Experts of a small language model.
Size: width 224, vocabulary 9264, 56.7M parameters.
Below are experts of layer 2 (counted from 0) of a mixture-of-experts language model. Rows are named gate (a neuron's input weights, with its number), up (a neuron's input weights, with its number) and show model dimensions 168-223. Each number is 500 + 25 x the weight over its row's rms, rounded and kept within 0 to 999. Numbers have three digits each.
Before each expert's rows: "comes after" lists some tokens at least twice as common just before its tokens as in all text. This comes from a sample of Wikipedia text that the model never trained on. Tokens count by the router's weight.

# expert 59
comes after: "\n", "2", " \"", " Year", " Name", " Date"
gate8:470505509464517484506531528517468522495515499500492500498487452452473504512515480518514487505497516504516521525452513503480485530512471546496504483510513501545535523480
up8:539493459498538474485533508562507492463510525510523490498499483458508512504571493467513485536514504494533493475462480518484483553524480536487504518446510491527524515542
gate9:507503526479451526515495547492500473513521501484519513469439470495449521501516495491488486479547467498445543513512474499456573525532510555532499469479437508538511495436
up9:495496511482501525480495574531488489458493502476499503482568521479500463484520495507530493528459527492519497536484453501472469507511510498489487526518477516529516484538
gate10:474508521493537509520493569518437517503541501515486523485543441472454551509490506487543490489482492477491509484500499494481534529511462493475500478502494504516525490539
up10:499507491564478496472512457479535478488491488496548486516486542502493472465515481485500516497513525517489525509522509512497459493500520487436493517537450504518495485504
gate11:497489453513498556479532465495515517482492513531534478502516553551493477492509523453473495479464532477522538501478517474499515494485529500510480481473490487521517467535
up11:442510499459524505495499451454536527509504511512529491495450537524496513452523496421498496495494531514503499477518459553519479503460503522512481515474523520536508508491
gate12:468467509517457536502516508536509480499486507512499480494487500524547494511541508504547493490487498488484498484503460523496537461517487461486495557493440509519489461476
up12:456495534494532517510498515522518514477496482497510518493523476528489473473521512526494495529460477507488518508479509524533488519459514494482514460534508485529518519523
gate13:528505531551500571493494515475464495529505494502513505508515512472493484498480495522470496506467460521503487542534497487528507492525456473488500498538478492512528493537
up13:487490488534487560494490511444464496498489458494514523507524538536494460470484513491449508519463504503489506503516464452529538510518453489519495484530487499498520475482
gate14:449531490492492512473510444506494462494490497530484488511546536532529422475553501486482487498499535474521492487564496470509491457498504471467490491511509478494488423500
up14:519515491518475473521523496475474493516503482476495492529553511491521467513441507535530489510464477484496517463456529477521472557498472499542494465543523520484470512486
gate15:476516506455537513515498521479480503486508498490494507537455551513480477509504525485514494493513476493496513500472500556521534486471499513491497515534561503501499500490
up15:456515488498498530523505507484454497513492473469488489545476507473496471509510500505522511485533499494483509494542513501514499541550485482516471472526494517524517500470
gate16:508484478545457540480513550520519444480475496491522500473544539514535488489472459475489491490485493518493504526490499500493531502519485465481500512469407506464521531530
up16:563469468492512489488582518510512441479497518463488479509508508473519516492486474493498519507498451479495466519492505532504538485477489540474501515510498511537496503536
gate17:535480488495472459473544479500514497470538526488472514457498527479463510516457495509480486512539447479501477541516484455489498500492483546525516478494461527502523494499
up17:448530486513523517457476509481533539500510490509544492463497474489573561491536527507489505489446524506474493495504493546511531514466514506459499493535541523506480501554
gate18:541465492491498485505538448461407486471509490482495481535520512548456489478542496510533493500478438489515505496420544436499502522484496477497491493488470488457501507492
up18:539471495498466502488538466471457472477498476464505471529503510564490505485525475522527516495527466469498486465427525447488511511491539501510480533466489491450525479477
gate19:512500518504545482470494502506494510485511524498522494558486486497455472483492482506487492514487505480514484482506501524516462478457444533515511470513564472491501495511
up19:544502521495472526526463507503544465488495514468480500445532469458474507539489513507530492467512470508497496543511551513487556532508522482480525569509473513491503514504
gate20:489512506512457551477510494487460479525495507495492481533535516529507480484506570485518510486479514511504518503491491535507495478488500480482479540482488479499526499568
up20:484448471494461520477496551462489502500498486482510493488530555503483553470523509514540476500484509456516545490506480522500535544509494434463511527548437515507543476520
gate21:512489513490487489534498521483491503498509551468525494522477504488478549465482504549479501528446495515504560516454513518498474495462458507488506495531496503477490527501
up21:500493473483451468496482544512502513492508537499472511520498457500509528483452495491445503491489541461485563512455491529499464501486500516472516486497518493477509460507
gate22:528503521530459495490556462508498515473504543525464488492469474534472540477462470493465491510510452469509479487494536498488532479487486525545519531498551463491481491466
up22:541494500512500485479456557498510506543516495494524531529515509483564535516480493508521494493533486482486543511483481495504490517484513510465535498463513491502491456498
gate23:476483537495529491501545519502471503492482506506500541473467455511545568517433482516530492506529469519517540502486497513482500454485500493521516449497487489533480553521
up23:458485519490460512512485458477479505489504468517519551514527472473509543475507484505507477525539471446447524527482499464476537519519507465473514479455475476448474485472
gate24:554476508507500517498502537523488491476515509494515516449514486498533512516456506485501491500491512483475527527499470504507483529446520536512534491506496515498463532544
up24:465534501461511484488499475480502560508485494536488484564495527514466475452546508493539484477473473496534498495478515490522520487540517500526493529515572482482489474468
gate25:533500485527476505485457476452507538505486490483517518463480536505530511487514485472479496506485497465503484486549477529512496521472501566536508543528528486491507517503
up25:523523477477518506486440483484457500503485438480489504485521532509467445491485483505455512513471486463511484494540483527512480537509462528534496522491540488496541531516

# expert 42
comes after: "-", ")", " was", " /", " career", "|"
gate0:463493491468496464466484477454540514442515486503509511544518514489503507469519505505499473478518498548493475520504516460490492488486526451512484490489504521505487530526
up0:507497468473495511538549494516495519499471473504547482514473467511512456496458499476496538504489508500516486497517532541522473500508463448486468511526491499529523504511
gate1:491515545507461465477552526465526505512548499523461486515511510510499499538516546525505489520486526509480511477514509459484474486463488505519509504508505459531470485521
up1:478528527478485447513527503482494532540503513486491487503461498518522480532487497506486488512459530514496504469522530460486490458455517540499470514490456452557537535486
gate2:501508508498515477498488452490485468467493470549477520492500502449472526484450531455480537507484475496514517509521533490485490549483490508500469508490490482510487477467
up2:508471549492473508478514504519502467533506545492487504476477466485506512522533529504514515507532511485512464522492473548488510532544526522438518519479445540533492489464
gate3:469482450545506531470473476500524525523554507507497485472526538488520480534467488473487466488458482511497494503539521474525501475464499525499499498505491489508491468515
up3:520499510518454496485526499578510439448492527480453503495476495513441512515499494567539518489523530503516525486517518490500509498541527481517484487513452514509492514501
gate4:466488490509498498480467493507492500503469507485454500501451488512507511474527473482528446482492519483484547472529466504525510525504514508529478439467506491504506480547
up4:466496471546513509448479490482503499483478515492476541491457510506486509513523479445474462525489524488497511466572497511520484511568521483508484482528471494468527495523
gate5:492460483497518521525514512479501519498541525465495468555482474525461463521545482514519493529470487526539493479505521544479537483476496486483475516521483497517492491486
up5:484494482527528515487523497499522534493479485519487493536460480500539486487507480505549513488481513512514541537530518498504478466483529483529458469507549498527491494491
gate6:489504482513486483504526493490478494486470502509527503512508479458493524497474546493489511483533473521554492505490517522502505499490483494503474539507458511482516534485
up6:524511529517529511529496551483526499515498490500456463502527523523536516495518468512537505520488509514477489527482486502496499468478505517447512523491516548535510491481
gate7:480526527476502486486508455519525479485507472512448472485470479475480499513513474455493508498527518490519506542569547492467504512487470508515500474498521526486484501515
up7:501497495475529500513516483502535454496516505493456496546516509490500492507488508502565491524505505493527534514508532488493475440519498552500510507499555519500463466481
gate8:505516513520516503462511484549503515498479486517525514481459495467535522507483500471503506469484509489513521468535447553506503525519475512515527454484517461492506488543
up8:492476493523484484441504470453505493490551541509473459497558523495503451489526492493510481461491511482497517542492555481510468541492542500538509512510498523504503504483
gate9:525498463511488549463509510476460484461554528517511481519482527501505506506499469516494468459478471510492529476518454495502502478466503498493486490522488492485502524449
up9:497476490523471512436493534514508505532505500479514512433526484456495521490469541516467494449492523506495524516513527477508440524522528523460532520500467462518539548505
gate10:504489511503428463522509509508499455477503501474507493503482523459500472497510504527484507530488457444482441442525474544516493465489453545536507486494498473498448463542
up10:484514483516543500533505479499507497505490501459498547474482486496511512507458477493481483521536512516523520539487527490482518496503522476486512470475526524470532548474
gate11:531514484514517498457502505490488493519529542490450534526532551485507511479504480502508519541494459475474461527488503483479485480493496524504494487517513529540544486489
up11:503467491505495458527506508502505505500500480484517513494501498493495503478509471512458499525579459514462460523484495477477487489522538501494452498485524529478531466476
gate12:515483558489458422503482491479485519478499547466459504503534451507494501520526524487494470500493487533499472462518467495526491527522489514556531487460503489518517512525
up12:504530477467537543552521526531493496517494487470536523555516500503494475473455476522510503499493533493500516533489486518476535551458486465465490512536483549489508526490
gate13:510480477514498542521493533501451480499492515489488512542473512536511504487491498511516507488491514476509557511452463515479469487517543492497528479461510539491508518517
up13:483478526479497496494547498491537472493476495490472525480525513487532493498480438497503498496501493467517446489514489536500499431453462490505484524509477501513552497446
gate14:484503515499502507450527491525505512499503445501516507525480477522488552496465496484469508469519497518490517488516478505450513466503513474463521445483492499545454510533
up14:529527501489489513477481528503498485479517484505528477490522495500508541519471512507472492434513463493517494523516488540469483551544477525485495472485550475519467534537
gate15:499510499488502471497495517497530499531498545503534511542502463517482519543502491505508462484475480514478538469477483502473473497509516533549495478545527508503486515505
up15:532491508487485454522492523521492499472550472516496471469468510455516498473518519517447460531521488494492488507492500517494510486461466516493476508482501493547530470541
gate16:497479484535496548542521498478446457519529488483480507497479502513489485508500503457469481537517514489526479499517444527518501489479526558458498496486444516498492501467
up16:464549546546532459466521530495478535505490501487508477483519544510480492542551477537526478477485518483507497487492478474526524528533508527522501527492523422512488521499
gate17:502510513476498477528491463510500457485491465506465486490537522498472500509514529468509485512464490476487492466489549507483463533554515539523543490475523455487517520493
up17:500490518549545516480541464500508480481515478527456528531476511515499474530534455525535484486513496533494543492524472508503543462517546498499509509516463543500449512502

# expert 60
comes after: "|", "\n", "-", " Total", " List", "==="
gate8:511523489447482524496496494487490535519509468455467501494505493515481508480468562518477531507489487538488479526502479492467522488504504495538512490499501491495472504523
up8:455521492532550505481513475508544515502506480524502486546561490537538480504481445547489512499504505538485483505502537493505521492508496470526513427490503458503468499514
gate9:489501539479470508517500443507503483479488514482494482515486518501559477481546510538489501459445530520476465503516535501504449469477514486484487473509510481530482445545
up9:492516552530479469498480458559524485501521421506484516526502512489521518522467498460472535485507515496513473502508522487494485488477532510522513498535533476480459506501
gate10:528474484500470553518541452466505481519506465489460487473475506498518455490488486495471500468495532533448481463508511475494510554516526459498528491490504489506456508501
up10:475480527528543467529475546525496451469510543481502457512505490488456532488518497527512528503508508494484477530522503549529497476529518492530457484507492472515549504499
gate11:512470512498502452497482497491494540489525497527512523527491485498527521508524450527520523483496522516497494481521536485494506500493481517573497523476503463473559502539
up11:551500502509507522524501494517530493490506497514471499471501506469494533559483531484466496524496511484498509452492460494498508534532486509514471515466499466470488484484
gate12:496492523510457523475475517516484493461507504518516545503531532495522547520491465509488514471513533504467501491535511548470469484513444568520481458525500531521481509531
up12:520473463480462527495509520474505474523485510514481566507517496512505523454511512520511495515521496487512499556491493510519459450525528542524525467500486482497493535504
gate13:500525472525470513516475475524519514489506504500457477515527542520496499492493497506554481509492517505526511490476497482501506510511466488476504512487488450447488486517
up13:480476486480488521504488518510505510486493518462494504489505527494488488518540479476486503487513480488543460479549503523471483482533498467509453493527468499547510469465
gate14:520512485463491554501496524511486496459497517521514489482519515500490528554437505487488491482528525501495505525481486482509527502516467558489533527524526528450492533525
up14:451510478497518497497508531479517521453518481531517440507507521494513536530472525509462535523539477465478515496483490458527518514481478502530521487531493503515520500515
gate15:457497534483474476488566533525436464489516537460496471480488492505477480497497509532515526499480508542493493488527478543460506498529470466511493467528480516511485529508
up15:540463487488531534480505526502533519479506477544492500547565499498539493501501465536460482473527482477553508503476509495505492526516519515517493487531500490550506510517
gate16:510497510506512527475492484496518496508522508486492533513523499521450540529472507488486513499520514512539515469514475484433505474492530487513561539512454460510486492497
up16:510486496469470496469506503512489462477529468529527528522462488450551475523473505523516523484514509499516461539487518490503509459520520492511516500523450475465493497473
gate17:503502508476475542501505492549480474495503480495528501497499541533536492500499478513485517477544523513531487502530496518497490487491479527513489536510481476486504525518
up17:521467546471475500538533474510515498470509524463479521452504518423501526491496519462519500519477496526476519497509546485496475497516505449474524475511469476485474526515
gate18:454493482480533500545489550470510529530457497517518524566503471508479529501491486494503499494509513524553518542487541495485521451481497500478477453535502548525510556508
up18:497546509497518477513497529494512527516492529514539516521517477475516574507477554479496528519503478480505515495476520459506507483468505511507457494508484511502489524497
gate19:518470520484550475500516515532479487509491512476482515550488517440518540464513526508545470520467461507508517521522555486516515503531503534521485460435460494515519484525
up19:486501519519512497459480485468518482491523473526503487474462539557510497512467518481468529484519545457479489488478506528493464519435471521530505536508484491476484511520
gate20:509442502500494462534521545478461531485526458511517504496441510538542519466521509522529518471504513506513503490472502542484494480500456499532469449513442484511492475490
up20:536517514460463459458515484513464477470504534535498539494499520481471557483509448501499492493515504477470465469512447492512511493507497523529503544484545500501519512525
gate21:519483493504512516496547531508497463501474534481546506450498486471470459488504522504515545526471471481515479499465460502471494515517499513538565512515494497471481519498
up21:535492523458550512473486518459498484507524474506474540516514507499496488501499505513503506560484475509510505497491492489492496530496508469477479503516505493529505484500
gate22:460470497489514483495456511537493505466554500513535502500507499481511530492467480529468491524499506482480498487502478534482516502481490531503468537476537530508485501509
up22:500547541502481485498482519468536493544501469514505521494440533486505454513488526490507513454489521498483525514476495430526477529461503507488482527508488525527523495514
gate23:473480509434511507476532449453521489515489483512516513468473517472506529504517524477449501506533480431475478489491522491468478483466495468467552482477520535485496521525
up23:481500481509466542499488486518529495501458502496536496493489496485515567541473477516535497496530517478486470504521521494480547478470503487467514486520455506462491538480
gate24:489544511469500537477504483518500482492518458522449504543528528554462468517473481475459471491533494490516477495546521498466503473533524513495511467503515479517493485527
up24:477493535530431524548528525509506536479476539485516509464493512495514524499476461549527529467517499545488474467436462518516518480486532483474472535523445456517490520446
gate25:496459490509507474490487533528510520493491504446506506497486492496487481451492487476528493529480481473489522565523503510473487542469529524445474538476471523453489475499
up25:494547480454518493527504508476536521470515523537502527552515448521515477501554487557499505486487492469470541487539557484487520496522486504503509501478467506551543485513